Experts of a small language model.
Size: 13 layers, width 320, vocabulary 16384, 61M parameters.
Experts: 96 SwiGLU neurons an expert, 2 picks a token, a softmax router.
Training: a variant of SOAP for the experts, 255M tokens, 3420 steps.
Below are experts of layer 3 (counted from 0) of a mixture-of-experts language model. Rows are named router (the router's row for the expert), gate (a neuron's input weights, with its number), up (a neuron's input weights, with its number), down (a neuron's output weights, with its number) and show model dimensions 240-319. Each number is 50 + 15 x the weight over its row's rms, rounded and kept within 0 to 99.
Before each expert's rows: "comes after" lists some tokens at least twice as common just before its tokens as in all text; "mostly gets" lists some tokens that are sent to it at least half of the time. This comes from a sample of Wikipedia text that the model never trained on. Tokens count by the router's weight.

# expert 5
comes after: "\n", " |\n", ".\n\n", ".", ")\n", "\n\n"
mostly gets: ".\n\n", "\n\n", " \"", " he", " |\n", ".\n"
router:53 39 92 52 50 33 59 52 86 65 46 17 39 65 61 88 75 34 54 38 76 58 41 35 65 73 51 51 65 47 46 41 52 61 64 22 52 51 32 58 59 21 60 48 44 57 52 35 62 39 36 52 66 58 42 16 61 48 09 64 93 69 50 46 53 51 67 41 72 51 45 66 48 58 29 34 74 41 32 55
gate0:41 74 72 74 50 74 23 16 75 76 57 14 26 57 35 51 72 52 35 55 53 46 73 70 50 49 55 67 41 61 45 65 36 71 46 40 53 58 45 49 52 37 64 64 22 45 66 33 62 50 62 50 42 47 51 44 37 39 59 46 47 67 67 53 52 15 59 46 29 57 25 52 61 45 33 52 62 42 43 49
up0:33 54 43 51 31 29 39 54 82 72 45 60 67 47 49 41 59 35 63 59 78 69 60 49 71 30 58 47 45 65 51 44 53 25 64 28 28 54 44 41 22 18 57 56 72 39 58 47 35 25 56 56 47 42 36 38 51 43 68 80 27 49 25 53 80 86 45 69 35 30 32 47 69 47 49 48 80 48 54 39
down0:57 62 63 55 62 64 51 43 55 29 29 39 35 43 45 49 41 69 64 59 42 58 48 42 34 64 46 49 41 58 46 32 48 87 55 51 45 31 68 57 55 61 62 56 32 69 52 61 25 68 68 59 67 90 62 45 60 71 46 19 29 36 54 68 39 36 45 57 42 56 54 64 54 40 61 80 40 47 63 52
gate1:63 19 37 59 79 31 37 68 38 51 50 48 63 72 33 70 69 12 47 59 61 57 54 17 28 45 33 49 33 64 24 42 65 62 40 35 53 78 69 45 47 47 57 51 24 61 90 46 43 52 46 46 47 54 69 51 42 68 58 35 77 67 75 50 52 37 62 38 40 36 43 37 48 59 49 55 64 45 60 53
up1:31 66 57 39 53 00 36 22 50 67 43 52 70 47 44 30 68 15 63 51 33 70 35 62 34 54 58 38 56 40 46 45 52 59 52 45 49 42 59 50 35 60 72 19 55 66 43 50 37 43 65 68 71 29 51 49 38 44 41 50 42 63 50 21 38 40 65 78 05 58 53 36 59 62 58 33 56 47 68 40
down1:28 72 53 51 57 54 72 33 38 48 29 53 65 47 52 57 60 44 34 68 36 25 72 54 59 35 20 51 69 65 32 27 66 71 20 70 32 55 48 47 43 67 67 76 18 58 62 37 67 45 26 47 54 51 43 59 63 31 40 41 43 61 51 48 49 34 57 36 56 21 32 15 72 50 39 63 84 44 32 30
gate2:68 60 54 56 52 67 55 35 67 44 53 27 46 26 36 53 46 64 88 31 31 59 74 25 36 50 42 45 36 64 42 75 41 58 78 53 33 48 69 62 54 41 68 57 49 52 29 42 37 20 59 51 57 42 22 56 77 30 43 43 40 65 53 33 81 49 35 39 53 47 40 44 26 69 63 38 47 62 33 57
up2:49 60 31 40 57 55 74 60 56 45 62 54 74 54 40 37 31 69 38 53 34 58 63 59 55 50 59 79 59 65 66 49 50 57 39 66 59 39 53 40 63 91 40 70 65 53 32 70 47 55 41 52 54 64 29 66 44 52 43 45 76 59 54 63 61 27 63 28 73 68 76 20 64 36 42 42 48 37 69 71
down2:19 32 21 36 61 64 79 50 54 57 45 58 36 40 56 21 57 72 25 43 37 66 63 58 54 54 58 67 69 81 57 34 53 40 50 14 98 38 37 46 38 41 52 30 38 45 52 97 61 35 31 68 39 34 54 13 30 83 36 73 65 36 57 58 23 70 51 41 41 52 63 31 58 49 39 53 66 59 50 67
gate3:45 55 65 51 64 53 41 59 51 60 25 53 57 26 56 53 55 59 57 29 39 30 35 35 58 78 40 26 67 29 67 39 57 59 71 55 35 36 62 42 45 18 48 45 49 69 54 29 50 42 49 39 35 37 41 45 41 47 39 68 72 55 65 42 27 53 53 29 53 40 29 50 36 63 47 50 41 53 46 72
up3:48 59 47 49 25 57 67 64 28 59 37 54 32 42 65 67 52 57 38 75 33 40 64 41 42 45 67 61 40 54 43 39 62 50 36 52 38 56 46 53 75 42 38 56 44 30 51 51 72 77 39 39 41 56 55 53 18 45 35 28 18 50 70 64 40 58 79 62 46 15 75 67 38 53 29 63 39 58 68 57
down3:66 17 36 35 52 55 68 66 55 27 59 42 68 65 38 39 44 50 30 48 51 64 62 43 42 41 57 46 51 46 76 44 38 62 52 35 64 58 51 76 52 47 50 56 99 69 32 74 58 48 45 22 38 56 65 60 59 58 80 57 33 25 24 51 62 57 48 32 56 65 71 55 37 34 46 61 56 54 54 48

# expert 7
comes after: " the", " |", ":", "-", " of", " ("
mostly gets: " K", " S", " G", " N", " P", " H"
router:26 36 60 67 73 42 49 55 92 68 53 37 41 70 60 64 67 37 49 58 74 41 23 36 43 64 50 48 30 60 57 34 39 83 32 29 61 49 55 38 36 43 78 49 46 58 59 39 46 30 20 87 55 59 34 36 46 66 33 61 59 80 33 48 37 38 62 41 40 38 38 74 40 33 40 65 75 52 10 48
gate0:23 40 32 68 64 37 54 41 63 49 21 30 48 58 75 81 58 79 70 21 62 23 52 43 39 25 47 62 59 59 39 81 37 45 55 54 49 42 52 60 46 78 86 44 93 68 48 58 56 39 29 50 59 65 50 63 55 57 46 65 40 58 63 72 36 36 72 17 50 26 29 25 31 57 40 54 39 40 46 55
up0:33 65 44 80 55 70 30 48 51 60 58 54 12 36 41 71 52 42 33 67 46 52 69 49 31 50 67 76 34 49 51 53 44 20 52 49 50 40 54 45 56 49 51 49 32 42 42 50 41 62 53 62 32 54 22 55 06 53 47 62 48 26 38 40 35 72 72 52 40 41 55 69 71 50 47 59 77 62 64 82
down0:21 55 47 50 66 39 39 51 36 42 50 43 68 53 44 45 68 58 52 29 43 39 47 65 62 59 71 48 49 39 61 36 40 62 80 51 52 34 76 61 40 50 79 61 39 47 67 16 56 49 39 64 59 56 30 71 34 79 48 52 58 42 60 49 38 48 49 40 53 48 50 53 26 61 63 34 58 36 51 40
gate1:59 35 59 39 55 38 71 45 44 51 55 35 34 59 56 36 33 38 64 70 27 83 47 57 66 39 37 55 36 12 47 48 59 29 75 44 30 61 41 76 46 33 41 15 60 38 30 72 50 23 45 49 53 78 65 75 70 41 72 55 55 44 63 82 72 59 59 53 54 37 60 60 47 71 59 52 41 77 48 45
up1:52 48 79 63 71 42 51 64 62 26 45 42 62 21 60 35 35 30 62 25 54 55 59 35 55 65 55 45 38 45 54 36 91 70 38 36 52 53 39 63 66 67 33 58 95 65 52 49 43 36 36 53 51 38 55 33 50 19 36 59 73 44 55 70 40 70 42 45 56 49 39 56 59 39 48 55 54 48 56 50
down1:74 19 38 49 42 38 09 24 79 47 56 48 61 35 59 69 44 56 41 27 57 71 62 84 20 51 51 31 52 45 55 40 31 53 36 35 43 52 32 63 70 64 62 39 36 79 41 37 60 36 59 44 46 48 57 50 49 76 56 30 58 52 54 78 36 55 47 80 08 37 84 59 56 53 61 52 61 26 45 43
gate2:58 37 37 41 52 57 89 59 42 54 48 48 48 66 35 46 52 38 63 76 42 55 73 88 59 53 71 47 52 34 30 47 43 55 70 39 80 66 44 48 42 26 47 39 66 44 77 72 47 58 70 59 30 62 63 68 36 72 64 68 79 67 20 80 46 46 62 22 29 38 59 48 31 45 55 14 37 23 41 49
up2:58 71 63 39 64 35 57 59 56 58 50 48 54 35 45 43 54 36 55 66 45 50 61 63 55 42 38 46 69 68 41 78 43 35 31 67 53 44 62 38 37 73 53 62 52 67 76 58 58 47 44 60 68 57 51 80 44 79 61 62 71 57 13 35 50 54 49 75 48 59 40 52 33 13 59 52 54 41 51 49
down2:41 57 41 56 50 56 74 69 50 55 51 64 71 30 50 41 46 41 38 66 51 44 37 84 58 54 49 49 54 53 63 52 21 53 64 71 41 34 55 35 54 63 51 54 44 34 65 74 47 58 50 43 29 56 29 65 76 41 62 53 76 35 46 48 59 35 36 28 59 89 89 40 47 46 27 42 26 44 44 51
gate3:70 30 42 76 39 49 65 53 63 68 42 66 50 50 36 63 47 17 42 67 42 75 27 43 58 77 61 43 46 62 39 39 17 96 41 33 51 60 62 64 67 23 86 54 31 20 53 54 50 38 42 71 66 84 34 56 55 79 66 55 55 36 46 53 64 55 39 13 47 38 43 54 45 38 76 40 36 49 49 45
up3:35 09 08 59 40 58 43 57 16 59 41 63 56 44 42 56 68 27 64 41 17 50 62 52 48 42 52 77 56 44 40 50 57 78 42 51 50 28 75 46 91 39 57 37 42 49 58 74 37 62 50 34 36 70 47 31 09 34 56 65 68 42 65 48 65 47 53 46 29 61 58 52 43 56 33 60 61 53 59 44
down3:48 39 44 68 79 53 40 67 58 54 73 27 76 67 60 31 47 61 65 17 45 34 44 61 36 49 24 67 67 52 63 53 62 49 58 64 10 61 67 68 79 47 46 55 71 59 85 55 50 65 83 63 34 35 63 40 31 51 39 55 61 51 36 54 44 56 45 55 68 37 53 86 46 42 58 54 43 76 37 46

# expert 4
comes after: " ", "1", "9", "0", "2", "–"
mostly gets: "1", "7", "3", "2", "9", "5"
router:32 33 57 45 59 26 55 36 71 52 53 48 30 65 46 57 53 49 49 20 81 54 56 39 44 47 51 40 40 64 35 51 68 66 46 39 41 58 48 41 22 25 92 66 53 45 44 50 35 28 43 76 61 72 35 50 47 49 43 54 66 56 21 72 50 56 60 47 56 35 58 56 56 61 48 68 44 47 40 58
gate0:38 55 54 61 40 31 40 41 85 46 49 63 46 67 48 33 58 50 56 52 41 46 57 48 60 29 58 75 46 71 39 40 61 68 65 58 74 67 37 56 60 48 65 35 31 67 56 05 71 65 57 39 67 48 61 38 72 36 65 39 71 46 86 73 38 86 51 38 75 62 76 41 37 59 64 42 62 67 41 42
up0:25 24 37 50 53 37 35 36 63 53 49 67 61 50 59 63 34 41 46 58 34 65 36 38 34 48 47 61 59 77 45 56 41 60 75 42 58 66 55 51 56 59 45 53 50 54 38 57 44 57 45 46 55 60 30 31 16 70 57 53 38 78 35 61 50 50 80 53 59 49 65 49 78 45 52 54 42 65 39 56
down0:73 49 61 50 66 31 78 49 55 61 84 40 49 37 48 65 31 34 06 45 35 35 67 43 65 69 56 71 47 46 64 50 51 60 73 68 48 66 45 61 38 60 70 44 35 46 48 56 46 56 40 33 70 73 75 70 50 69 59 60 26 38 53 70 32 51 53 63 29 63 60 39 39 63 43 68 41 61 50 34
gate1:53 46 39 35 79 47 77 34 45 76 36 46 52 45 48 54 41 56 71 48 78 43 42 36 54 62 42 30 45 42 45 65 62 53 44 44 26 39 26 55 40 54 33 44 51 46 21 56 54 35 46 53 73 36 35 45 57 77 48 52 58 20 16 52 54 55 41 76 58 51 37 52 59 57 47 54 40 75 43 38
up1:66 41 77 44 61 37 48 57 58 41 28 32 32 33 57 38 60 49 60 53 35 39 65 67 42 46 72 43 36 44 75 65 78 67 39 47 24 62 71 39 69 41 60 17 81 31 73 21 61 40 62 71 44 39 33 37 38 72 27 57 57 64 37 33 54 29 39 46 60 46 51 49 85 65 74 69 54 38 37 65
down1:50 50 30 39 56 61 55 61 27 35 65 38 67 24 26 50 58 73 42 34 66 21 49 57 44 49 66 42 33 50 50 73 14 40 39 38 28 62 46 18 49 49 50 23 52 35 83 67 26 51 58 62 44 57 43 88 46 41 57 54 33 50 71 48 61 41 69 61 55 76 46 47 46 79 36 68 15 66 73 67
gate2:51 34 54 43 31 52 76 50 49 61 31 29 37 26 31 65 46 54 53 59 41 46 60 50 49 43 56 56 55 67 39 44 62 39 67 52 33 66 43 43 39 59 39 49 57 41 43 44 33 63 34 50 58 48 48 54 35 51 62 44 49 37 55 41 48 69 56 36 67 54 25 62 30 68 37 63 66 73 18 44
up2:56 50 61 43 71 49 69 61 16 45 34 37 50 62 60 66 62 43 27 11 37 69 31 86 30 34 45 30 58 74 37 49 73 63 51 57 43 58 33 57 27 39 50 67 60 26 73 73 42 70 46 48 33 55 55 47 41 36 56 42 59 49 44 38 49 61 47 38 85 53 67 51 53 43 68 31 55 56 51 36
down2:56 79 58 37 40 43 37 42 73 57 46 48 58 33 32 34 48 63 38 79 43 43 56 29 27 24 38 63 52 64 54 49 71 44 51 51 48 56 52 40 53 53 60 43 52 60 45 69 68 41 67 48 54 52 42 38 53 32 40 44 21 44 54 67 33 67 63 67 58 65 51 58 60 50 15 67 42 36 53 49
gate3:41 47 45 34 31 68 54 72 49 29 42 28 51 78 59 37 58 75 48 48 50 25 39 53 43 55 46 21 49 53 33 70 42 42 60 19 48 52 26 33 71 90 64 39 29 42 57 32 49 41 68 46 45 51 69 45 62 52 51 51 47 54 77 29 58 26 45 61 33 39 90 52 52 57 56 55 39 65 44 69
up3:35 51 54 00 51 52 58 54 58 76 64 49 54 69 25 31 53 51 36 46 24 50 51 61 53 39 45 53 34 57 49 63 66 49 60 44 38 36 44 44 57 19 38 33 39 60 62 64 41 70 57 52 61 51 40 58 63 31 33 42 45 34 25 43 65 31 50 33 65 46 72 33 39 41 39 45 55 59 60 61
down3:59 58 39 51 51 49 17 42 55 28 87 54 73 47 51 35 43 66 65 50 64 53 33 22 38 48 75 44 47 54 56 52 48 52 51 36 26 59 40 62 44 45 53 31 59 77 62 24 60 49 69 42 72 67 40 49 61 71 70 65 61 68 67 47 54 51 45 38 72 53 64 45 24 38 58 61 55 64 77 72

# expert 8
comes after: " |", " |\n", "|", ";", "4", "5"
mostly gets: " |", "%", "|", " —;", " −", "°N"
router:47 30 49 50 86 22 55 57 79 50 50 34 14 63 38 72 53 29 41 34 65 62 35 57 41 49 57 47 46 44 40 55 37 89 65 40 38 45 55 62 28 13 64 39 55 43 63 48 50 31 54 61 37 54 48 45 44 49 44 56 79 59 37 66 56 35 71 74 60 42 71 63 58 31 67 39 55 42 54 64
gate0:63 66 51 44 45 41 37 64 46 51 28 65 62 44 76 40 50 38 89 71 57 56 36 57 42 54 63 42 57 51 55 81 57 52 43 66 40 15 38 65 52 61 33 43 56 62 70 20 58 66 66 59 31 54 36 69 69 19 29 70 53 67 40 35 55 75 56 45 62 48 45 32 48 42 56 47 42 55 57 36
up0:71 40 33 70 44 75 72 47 35 64 44 65 45 66 42 41 58 51 27 46 81 58 48 21 41 38 46 40 58 36 48 67 75 62 44 28 42 57 33 54 69 40 33 61 57 34 81 42 39 33 44 41 62 64 51 35 24 24 53 57 35 54 60 48 53 34 21 61 56 49 66 47 63 42 25 62 45 61 53 25
down0:54 51 32 65 41 75 39 39 51 48 38 63 32 38 65 57 71 82 48 52 38 58 52 28 50 53 37 32 34 54 71 30 38 61 50 67 59 62 81 59 63 49 86 69 61 32 21 75 44 74 48 55 46 52 45 33 38 77 75 43 44 60 25 35 31 56 51 61 64 41 44 63 28 42 44 63 30 50 57 54
gate1:61 47 47 29 62 62 67 53 39 70 46 67 42 35 47 53 39 51 19 38 40 66 41 49 58 44 29 34 63 18 42 57 51 66 52 38 43 50 58 36 21 75 47 46 70 48 70 54 60 28 40 62 50 38 68 66 42 40 44 51 84 55 24 39 69 61 58 43 57 47 23 52 48 61 61 28 62 75 50 51
up1:79 51 36 65 65 41 23 60 53 37 45 47 64 40 44 57 52 26 71 50 30 35 43 40 42 40 70 38 56 47 56 67 73 36 72 83 46 52 28 36 34 48 34 52 50 39 89 22 36 36 56 64 36 84 77 38 54 45 64 51 41 53 37 41 53 36 52 65 42 49 30 58 52 62 66 51 54 44 32 37
down1:63 43 60 58 51 44 63 53 48 42 57 67 74 51 36 47 56 43 82 74 60 63 25 76 57 35 71 49 32 56 50 25 72 59 66 65 47 70 49 72 65 46 36 08 66 48 54 50 57 47 42 54 31 46 48 42 31 48 82 46 61 37 79 50 33 57 50 46 45 73 38 35 60 60 61 42 58 47 62 60
gate2:62 57 38 48 50 48 47 47 42 59 63 73 29 68 82 54 45 38 53 48 46 41 47 42 41 49 19 35 51 46 30 47 47 46 10 42 49 60 53 46 26 37 29 60 29 87 51 86 36 52 63 53 30 80 46 24 34 66 58 24 15 59 38 66 48 56 20 30 33 55 47 46 17 52 72 64 44 46 43 36
up2:39 55 54 45 09 29 59 59 56 59 45 52 43 49 37 45 38 78 37 36 45 32 49 67 29 25 54 64 60 54 46 41 59 51 56 25 52 62 34 50 49 53 71 47 69 55 72 53 35 49 23 70 59 56 28 80 47 38 48 76 61 63 26 57 49 22 53 61 43 39 30 94 39 21 45 69 37 45 54 41
down2:43 69 33 47 38 47 43 33 69 48 48 23 52 48 41 42 71 62 18 60 64 49 58 66 53 58 85 33 55 85 30 52 41 46 57 33 59 55 38 25 45 56 57 35 60 72 51 28 57 41 54 54 58 39 48 57 73 22 13 46 68 42 47 58 89 61 61 59 89 39 59 27 91 61 46 28 46 54 64 64
gate3:51 23 45 50 51 63 16 37 58 63 39 57 40 37 54 62 54 47 74 41 42 49 62 43 72 64 46 50 56 42 48 67 77 37 58 51 54 61 29 56 71 38 22 28 50 48 60 47 35 41 45 47 45 42 46 41 43 58 51 46 30 39 24 46 34 67 71 40 48 51 67 58 31 60 37 59 66 66 62 40
up3:52 45 37 50 43 54 31 66 45 42 58 50 37 68 48 55 39 62 55 52 19 69 28 67 33 41 57 44 43 54 63 41 39 76 43 59 57 44 38 72 71 30 73 57 36 57 57 35 49 43 66 51 61 36 34 73 43 47 44 31 43 28 19 71 20 49 57 42 84 60 51 53 39 49 50 48 44 57 77 65
down3:59 61 23 43 38 54 45 65 59 43 77 43 54 51 56 72 56 60 62 45 43 39 48 50 33 50 40 25 78 34 77 52 29 75 51 47 61 59 67 62 46 37 52 55 61 62 71 48 57 48 50 58 39 52 58 38 27 67 56 48 62 49 26 18 41 37 34 72 38 45 40 66 31 25 60 45 43 20 58 70

# expert 9
comes after: " ", "2", "1", "–", "3", " /"
mostly gets: "–", "/", "^{", "′", " (", "("
router:42 44 56 64 60 32 63 50 58 65 45 37 18 73 54 64 49 51 72 42 64 66 20 47 40 52 52 44 62 64 56 19 44 64 40 65 50 31 42 44 46 32 69 77 33 62 63 48 59 52 41 48 51 73 62 46 44 50 37 63 66 56 51 65 45 40 60 65 63 44 69 55 46 51 59 56 56 63 42 69
gate0:60 53 54 52 50 52 17 60 67 42 32 56 52 23 49 50 86 54 34 55 61 31 33 43 57 56 40 46 46 57 51 67 44 70 44 42 47 21 28 59 75 36 59 59 40 50 59 35 57 60 25 34 53 52 41 44 40 49 36 51 44 33 18 69 56 37 47 46 34 67 35 51 49 58 60 30 59 50 59 63
up0:57 54 63 53 56 35 42 39 33 42 30 58 50 41 33 63 59 72 40 74 80 62 62 43 45 43 42 51 67 42 14 40 15 49 30 57 36 48 70 22 44 64 70 46 52 59 46 36 78 60 90 38 48 61 29 41 39 49 69 67 41 37 43 47 62 27 27 39 57 71 40 64 50 36 91 10 50 24 55 31
down0:64 65 10 67 69 28 48 50 43 79 39 62 60 52 28 76 51 51 35 52 37 46 47 49 57 32 58 49 52 40 60 37 55 40 53 77 33 46 37 50 41 67 36 52 53 38 37 60 49 42 53 18 52 42 58 34 49 43 65 38 67 00 45 43 41 44 42 56 59 68 58 37 58 66 57 24 61 44 45 50
gate1:28 48 77 62 57 51 22 70 47 43 72 43 30 59 59 66 48 26 65 43 60 31 45 69 40 60 52 53 64 51 18 34 52 44 24 48 23 71 24 54 41 82 62 61 33 63 34 30 39 56 53 63 54 49 39 45 63 66 68 58 38 67 42 51 55 50 51 51 48 48 22 54 49 59 75 40 67 55 45 59
up1:45 71 50 28 71 49 48 99 40 68 56 68 54 84 46 00 24 50 78 56 52 46 55 30 24 44 68 65 40 78 43 67 45 66 57 65 61 57 34 48 41 05 54 52 73 43 54 33 78 46 61 65 51 78 47 52 55 15 38 27 36 46 46 62 31 58 39 47 34 60 41 48 47 43 78 68 70 39 61 55
down1:53 50 27 69 38 54 83 45 67 53 11 29 59 47 34 59 48 57 53 53 35 75 38 50 52 38 57 40 37 19 53 62 50 40 63 68 37 69 30 38 26 18 65 62 59 49 51 66 59 60 38 57 27 58 58 56 99 59 47 69 58 48 35 28 31 77 65 65 44 52 55 34 61 62 48 22 52 63 52 50
gate2:43 59 64 66 41 74 56 65 56 50 72 60 39 61 36 79 74 38 55 74 61 31 44 47 69 43 71 38 88 50 31 68 21 49 49 47 20 52 23 52 64 47 71 64 47 71 69 23 63 64 75 63 29 71 65 45 48 60 51 59 40 48 50 49 29 27 69 36 62 46 70 54 57 48 24 59 52 57 67 64
up2:39 50 39 59 34 37 60 59 33 22 53 21 43 67 62 35 38 27 45 67 82 48 48 53 44 62 43 56 70 71 38 76 53 21 45 72 51 63 69 46 49 51 62 47 47 40 79 34 39 65 52 61 45 47 47 62 08 46 40 70 35 57 50 34 46 25 58 57 24 80 40 89 63 63 49 50 54 58 36 78
down2:38 59 25 70 37 54 51 88 37 34 53 54 67 40 48 65 90 36 51 75 63 41 48 62 51 33 28 42 51 64 50 65 77 34 60 66 51 59 40 35 70 41 46 48 26 62 62 54 40 59 40 81 30 66 48 65 48 40 43 42 14 60 67 62 33 45 12 52 36 61 58 70 50 64 12 22 48 34 55 51
gate3:46 63 68 40 44 42 58 60 36 77 90 39 61 72 53 59 46 45 56 54 38 50 43 37 51 39 40 55 61 46 51 64 35 76 43 50 36 62 44 50 59 52 25 45 53 68 45 51 57 64 63 58 61 58 22 16 63 52 27 59 70 59 76 91 77 45 44 47 52 15 54 40 82 39 73 64 42 34 45 56
up3:56 29 71 42 61 39 52 47 33 50 49 45 64 52 85 58 55 76 47 43 72 57 60 45 56 53 47 34 58 29 36 60 51 39 43 51 43 53 36 77 55 53 50 81 50 61 72 59 47 39 46 59 50 55 63 49 54 48 48 51 35 70 40 49 55 79 44 51 47 38 60 58 30 49 51 59 66 60 40 28
down3:25 66 40 41 55 43 51 52 47 43 71 74 34 37 52 45 73 17 38 56 55 85 43 62 58 63 86 61 50 62 57 00 60 36 60 52 73 76 39 25 45 42 71 39 20 45 66 48 56 33 62 52 53 46 42 47 43 61 64 47 44 59 59 74 51 61 43 37 54 61 37 57 44 51 51 08 53 75 49 81

# expert 6
comes after: " the", "0", "8", "7", "5", "6"
mostly gets: " season", " school", " government", " century", " family", " life"
router:55 28 62 72 61 32 80 49 81 57 70 28 32 59 50 51 42 54 50 32 85 52 47 49 55 69 43 48 49 67 69 52 54 54 50 40 50 49 24 37 59 38 55 65 26 48 43 52 46 01 47 79 54 61 47 42 37 60 42 56 51 62 51 61 32 57 49 51 26 41 37 69 45 28 67 50 58 49 09 43
gate0:25 55 50 64 50 58 50 36 53 64 44 29 60 70 48 69 32 45 53 54 53 44 59 48 44 42 53 56 69 68 64 34 54 59 44 61 45 61 49 47 31 61 46 35 52 39 48 57 33 50 43 68 57 50 51 41 54 37 38 60 35 56 48 62 57 40 42 27 56 44 28 54 57 46 50 34 49 63 66 44
up0:63 46 54 60 33 43 50 56 31 29 50 41 40 63 46 38 61 36 26 56 67 58 40 60 36 32 62 66 51 34 65 63 43 35 61 54 50 68 47 47 31 52 43 52 45 67 32 53 59 29 47 53 46 71 56 51 43 49 40 76 49 50 42 38 48 33 48 47 53 45 42 68 53 53 45 74 77 69 58 62
down0:69 35 64 63 61 59 55 44 62 57 50 53 54 38 46 40 44 54 69 54 66 28 55 32 41 57 61 43 52 39 41 16 55 36 67 49 53 48 46 35 53 29 59 56 16 44 61 69 52 52 78 40 67 67 68 43 19 43 37 39 34 57 71 59 36 49 45 80 66 59 84 38 39 47 39 60 33 29 40 31
gate1:49 27 52 49 42 54 53 25 23 89 70 51 24 58 57 53 53 41 72 59 37 34 58 45 54 53 51 54 50 44 73 68 67 40 62 44 41 24 73 44 53 36 25 39 36 40 49 48 43 47 37 31 31 47 67 42 72 32 64 52 53 59 67 70 62 67 52 84 75 66 55 59 43 34 36 67 06 54 76 51
up1:39 70 59 44 47 70 33 48 44 31 26 49 49 60 48 58 28 51 55 49 40 46 46 35 45 58 63 53 42 61 57 49 27 64 61 62 68 80 23 45 49 35 45 44 33 47 45 66 66 62 25 37 67 03 35 43 58 63 65 51 64 57 52 56 38 77 76 33 40 44 58 34 38 41 70 62 50 49 57 66
down1:45 17 59 02 50 48 52 34 57 77 48 42 38 45 35 55 59 54 66 56 53 42 69 46 48 55 35 74 57 62 46 36 74 70 50 66 44 48 32 55 33 51 52 52 38 40 60 52 57 44 40 71 61 35 76 23 59 73 60 55 33 34 38 55 61 52 50 51 42 46 39 41 70 63 50 57 47 43 66 52
gate2:56 57 65 73 18 67 46 55 45 28 53 54 74 22 44 52 65 68 51 40 51 53 36 77 36 50 50 17 56 49 61 82 34 51 62 56 47 38 33 55 51 56 56 40 70 57 62 42 34 73 56 74 41 90 61 50 54 37 34 48 27 72 59 46 56 45 22 63 40 57 31 45 47 62 61 73 31 61 27 67
up2:54 64 28 31 60 50 48 51 64 59 27 57 46 45 25 55 69 65 75 69 47 58 49 52 47 49 44 64 53 65 59 60 46 41 53 73 65 55 24 48 48 51 57 40 08 46 32 33 54 41 51 53 29 19 47 55 60 65 55 43 44 50 41 88 38 39 48 34 57 68 53 25 56 59 52 60 54 18 34 54
down2:41 45 53 51 74 43 53 51 47 31 48 46 57 63 41 44 64 46 43 69 30 45 35 40 54 75 66 62 72 50 49 32 30 81 30 40 77 50 49 45 49 50 66 38 35 40 33 36 57 46 35 54 33 48 50 64 52 29 67 26 33 59 28 40 53 59 61 40 54 59 41 51 38 71 05 56 42 39 75 44
gate3:46 47 31 60 61 25 68 43 55 43 55 57 43 46 51 50 34 60 52 43 35 54 46 44 53 48 60 20 68 49 48 45 59 66 33 82 50 43 62 64 38 33 72 78 47 45 48 44 27 35 56 64 47 75 41 50 60 55 52 36 50 60 32 02 52 56 39 38 52 45 52 69 44 70 59 77 56 52 26 52
up3:25 34 63 57 53 50 81 43 54 46 37 29 31 52 68 69 34 79 70 65 74 54 53 46 55 07 63 49 55 46 34 38 30 45 64 58 64 52 74 54 41 51 43 40 42 46 62 72 24 40 26 38 39 45 62 64 67 28 49 31 41 58 43 41 73 26 55 61 48 61 39 50 78 69 50 25 54 92 46 48
down3:54 45 52 52 59 60 69 56 71 67 58 69 44 33 37 48 21 59 38 45 74 74 43 70 52 51 48 30 81 42 55 57 57 58 63 57 79 45 50 58 39 39 31 43 75 61 52 42 44 37 63 34 41 64 51 60 09 61 54 51 42 62 48 40 41 76 44 53 37 38 32 36 33 64 74 62 56 26 41 28